config.yaml
d_expert: 64
moe_layers: [0, 1, 2, 3, 4, 5, 6, 7, 8, 9, 10, 11, 12, 13, 14, 15, 16, 17, 18, 19]
init_std_router: 0.00936
beta1: 0.95
train_tokens: 564200000
Below are experts of layer 17 (counted from 0) of a mixture-of-experts language model. Rows are named router (the router's row for the expert) and show model dimensions 0-191. Each number is 500 + 25 x the weight over its row's rms, rounded and kept within 0 to 999. Numbers have three digits each.
After each expert's rows: a language model's description of what the expert responds to; "comes before" lists some tokens at least twice as common just after its tokens as in all text. This comes from a sample of Wikipedia text that the model never trained on. Tokens count by the router's weight.

# expert 1
router:450536523525494526486511488464498507476516506497558479501489526523450522526521537544496474467483502491519463494466492520475522516510463511476501504520492509496487471492480500483481518480515491504523495563518531524443477553545511491489543500517501492507480468512523503531518506469514482509496522469513515538529503465506521541479468505499551445492499516528505461512489496455492509502521461499506520489508493486548528521496495514518496505543527481496481469510499498514513496468480506444490525521474477477552495478523517465556464496486542528541509503555468504441511537484503504471
What it handles: Table and list delimiters
comes before: " ", "-", " \"", " M", " D", " Born"

# expert 57
router:489464538494525498450468478488509502500496476513467525499490500514498525468452542535489512466503537484481477524504467456549480519513496486511529476469486475503487473510510512461504514521500494507501533491520501501515496438512523509524539475527499533485498511494527501483464506479494507516491498505520512510533468509493509511483534432493513538527504501535494490526497519491460483470499485503500457528472492469514502434564518471468478491503489516485492514491507506476514508429508495467470433505516467526482551562493521524469454497510445487537504508518468511535501508503507456469
What it handles: Table numbers and brackets
comes before: "0", "1", "6", "2", "3", "4"

# expert 20
router:469521487443501508497542501505478546492481526503446488486508506521457512512498492481517470516458530507460483537541460487541520513472523526507507509507500520483495490470488487511471532511480515518497502464558469496468493468487508546513497464500495525517472478528513482538448508505519485494498502546560515503514494518511506508485545445499495476505496539503512563517461494491494465490541506477455519469445491527508525460537538496463529476484429481498522496516501529481470537458509515501513495508511539472523501512501513494491486490488505540498535515459493522479498460483497518509
What it handles: Word-initial man- stems
comes before: "age", "ag", "ing", " of", "ure", "aged"

# expert 32
router:497520492518480487480530463524473510497478494526491474490471481460487474528538529493511529492474500535508540512538453493449512488530473525491449497511472492493476477474482474500505521533525502498517479467523498499501501509506469522538448502478473477467524479516479479514501486521492458529486470523512497473502472483511506572494505544480515489504524490496580534464496506468540509467489494520521476501458518459511517477447486496494473573520498480532496519468518481503497480533499485489526471447531505469558475509503495460468458472528514467486502514501470493532472496485510497501
What it handles: Title and organization endings
comes before: " of", " for", ",", "'", " and", " in"

# expert 53
router:499521466510513490524501472549525452525551499464440510507458464455539523488481504503468455454497519510489482470457483492472540471533489475510513484465515544469495498515538486466527517500552500528488475469485492548505489508513529470478501505495496499523504484488537511529488475498502520510502507522540454498512513512538496554506462564539474458476499495485481469527505507525481478476491511505481533480533511496537515435443495493504510500530500526508510458520493531487493510480524505500471484528534499505483485496465491484498483495491457481480468466478516493503491497523453479485
What it handles: Line breaks, headings, 'st' pieces
comes before: "-", "\n\n", "\n", " The", " \"", "ad"

# expert 31
router:501494504511520491510509467504489508477522493522485512482504441509483522514507509467445457449487494492472478525474471505484513518414535500524512465504478498507493473448491507510473490493517528476484478514508486539508513531498511442513527528476488509503489487474478504518460535496551470476472537461485466506494475539472481480541477543490493531536478504493532496496498491520503539539489533517504491479508509516526474525489499508497514468525529510489482465513474517452490477460531462503532506497518470509489482470477480453495477562458500466457536517471542491471516463482519473517
What it handles: Function words and separators
comes before: " the", " E", " he", " a", "E", " D"

# expert 17
router:485475478491516537493488515529518504479504527460488466546508525524492508537552496495504503510517531479484504506543499512542545491484467518494439494500467511468471503543482493517537516431501512551498502494521509517539522458526540503468512478501494460486449532459494496497482486542515504494482492506511505485501534501523502541504499462501512495479503523503527467506459509462511488491517505497513533514510496500475465466507475496520500485482546489508473532473522562513505553526507467548512523464496462519489481477497523503524483540470511470492573477537520469491489487470488531536
What it handles: Year digits, sports careers
comes before: "–", ".", " and", ",", " to", " in"

# expert 49
router:501497445479501511515514495499526524489544469515551489526522506470466505503509504524540501519502500509521546494504485520478506497490528520523503507499487480454479520500527530525497489477532514519484478506504484471485533527553521486517516464445496522504496533462529485512521489481509500519546520494500522520481495479510506529441518477482490498559518497489501530537533518550520495506487481474461532554457509505505441474484486482487513483543535497488490512491544469476460452497543486514452556528539441460500512494502513490516548509512514491531484539481527505522465506501488530479
What it handles: Latin-prefix word starts
comes before: "ar", "le", "ly", "osed", "an", "oin"

# expert 15
router:502496509533521471512484519471449494468524491465489504471532471439478528492532532504546491530456553479547545514507503487464528536532498459517517543490526493470538504483477520533478481508498541551481486482499529496516490497522481485496515526497485510493510535498489478507513522509550456492510469474514510482543465460512524484519537511526541489474534508509506500522492531504539501493463544489535485504493522498443467487492470478467501482496509500481522501477505538496496491526510489517474478540516506511526484507445462514488484510457501520468510464528538524496519516518510439527
What it handles: Field labels, name pieces
comes before: ":", " |", ";", " of", "s", " =="

# expert 24
router:524498488486506539499487481520493506468515506532503508503493531490488483524504501544501521526507508511520498524523511514482528508477494460514471499477450464489509498570512528518494499509499493550565490459505528514473496487485505557452530511490477446500494530460523522529481525524483454499487530481501532480515522542515537502481496526481525455518495484549512524505486519469494516503524492502517492494543495482481535463525458465509488503465518491469485511495509501493507539449504495483469491490481469462498524506486461532481447452479500536489506451535468468579494496498513533524
What it handles: Clause-final common nouns
comes before: ".", ",", " and", " in", " of", " to"

# expert 44
router:477519471484522523491447487486508467509467526478495499540484483522484469472538493532487480499484512492500547524506494525480500472487493458476437483514533495493474483516483534536519461503488507500462478480531485491511504519459510488489456533496475493519501487496530524512477466506445458506510454510481479527526466520505509494474475473483522510489473521488487487477508520478503466490493517540506482537458503506498515470524504519514530539512503486530470477488569468524518523510477484502507539469507547468527462505480471464472442466512482495535456513483461456513516455483465521542
What it handles: Event and media noun endings
comes before: " of", ",", ".", "s", " in", " and"

# expert 18
router:480497510443479537535477491497504504426488487495505514497506534465481495492519526482494478527472487554530549485506513504497536495469496486443457491552468532489473501530474493522480496517507552527513480482470523497500504486475518528523466518480461481505480519482547499487487500523492462520500515534489506476520484513511549510502473517489541486504472503532526527539525505485475471477506523470521513461535520488532521476522540478489468519493498501509485486552510500532497507547484493465522500487551534511485544542513483483470470466498481481514457511496450509526540508507525544479
What it handles: Abstract noun endings
comes before: " of", ".", ",", " and", " in", " for"

# expert 23
router:514505551521514497471555540544493491486528504529455518513492464486535521535501471531549489522490500475529497500450484509494464500483478483469536553519481460559548511477502477498496479500509487502510514488518499509468511511492489482455524470522508505503505465496484499526465465522488479518481453484490439458476474475475538550462536469490496498487497474492526508552503502490505477474481515519530523512542508503474500505481526530474504490495473498499522522546502508547509472541493482514513516474526478484500500514518503455540528492487502460515457492459499520520530483449468523519
What it handles: Inside parentheses and tables
comes before: ")", "),", ").", ");", "–", "):"

# expert 12
router:523508526480477498494473481500480499522470504479496507463459551483472472480553502514482507492472486497535530509510499552489517489511467525500509482531488497485515519500486493503484522485458490554531521498509535526451482517520467527490452491503459489536505519483454495478549471509472546488510522477456491536519462529494495492502529520486529491545495514519524529490510517511459477526527509510525479476541465465475486489471532545520562512582500498475509502496459491541507483475488524515501474516474488476463563529514507473492481482503474519468471490491507506509496480476463492528
What it handles: Numbers in tables
comes before: ",", " and", ";", ".", "),", ")"

# expert 45
router:491505493545499499515533488434496512491506534535482485495516538460528500500502454513446489461529475508462509493515500469475501486500485499476529514508517531460547501471490506514442499515496481447462502479495511530513531495473526504474480433538499486474517476507497513535492484501509479536510506490516485457533520521511478481533505451459539492501459494458493474511531502517546503501525499500443478456503491488482554491519502542494486512538520491481486503529467487472546505509490460497484516516500507461540524529503484510462483477522534494483513503497525512518505433541495488477
What it handles: Mid-word vowel-consonant pieces
comes before: "i", "a", "f", "v", "b", "p"

# expert 47
router:522469495489489511565532476463489491525437522474472521515504472503499449512531471543495493498508485516481490540504480483439464468481527508544517482491467546529515538495490525528520474526508514486501466458519512542534514528509520478505509550541504541482469504486495527506513480469502503513499450500513516492546540484460515478526467508526528477477467448497476509504521503533513488485521505509525442487513499497496489528494509487480514470488451493498502512549469484487555479511477505469470492507481481496492511510514460514515465523494496493522507498484502452512525557528542483517
What it handles: Possessives and pronouns
comes before: "s", " first", " f", " s", " b", " own"

# expert 62
router:464486499534457512533488507498542514499475467510526484518527446506501522535516497517457480498481508503540527481481505478491511499464536510519525478474472447532498524480487507470501466482483482494501487490513544489488479511493492461560546479531520477485460508519478551513471515495509519480518524501458482499527463509479515520543523497486486527493462500482483479453503501528496538485513495521483516492501521537519499498511477512457518487538490528504467465500471505489476496479523539517510513530509460506554472497470528456461486527504467522523484502485525493512526414518522446547
What it handles: Clause linking words
comes before: " the", " H", " he", " it", " a", "H"

# expert 55
router:516469509510517482517528487519483512459489489501493498542483514459517534486517542490480488492483465482519514503470479492505465506518510555497487466514514517482509485485520471515494531551501556527482446454488489517530477473516535470552485480494504527472505533516513482490496490563505522495493568497492510514549550482527510518491541513510520528494504530510527497522499497464461495534512501496459483492475508488512525525500493507456480475511507434486574506502509506540503527531512509508490532499508536471519461505524455501469513489453520500516526491512434520511481518494503545531
What it handles: Common noun and verb stems
comes before: "ed", "s", "ing", " of", "ers", " in"

# expert 21
router:488514464496477502537461532495496453500484481491528481514480485442478525528475547483532479585506467493486510488532519513487515468498491489531526493521447471470500519559509534520512491513488494510498514478450500520462501483477513501494485533494512523544472461533500546482461468470517542491462505490511464504511506502497502496484508462468493507498500464506445485517506502463470513501507531498533479513470488492464485464498485511504473485488513488469493504458460473464511512510506517495539434521529501474519511526523488468502514489508537496471528528457496554496516501475462507544
What it handles: Units after numbers
comes before: " |", ".", "m", "s", "als", "es"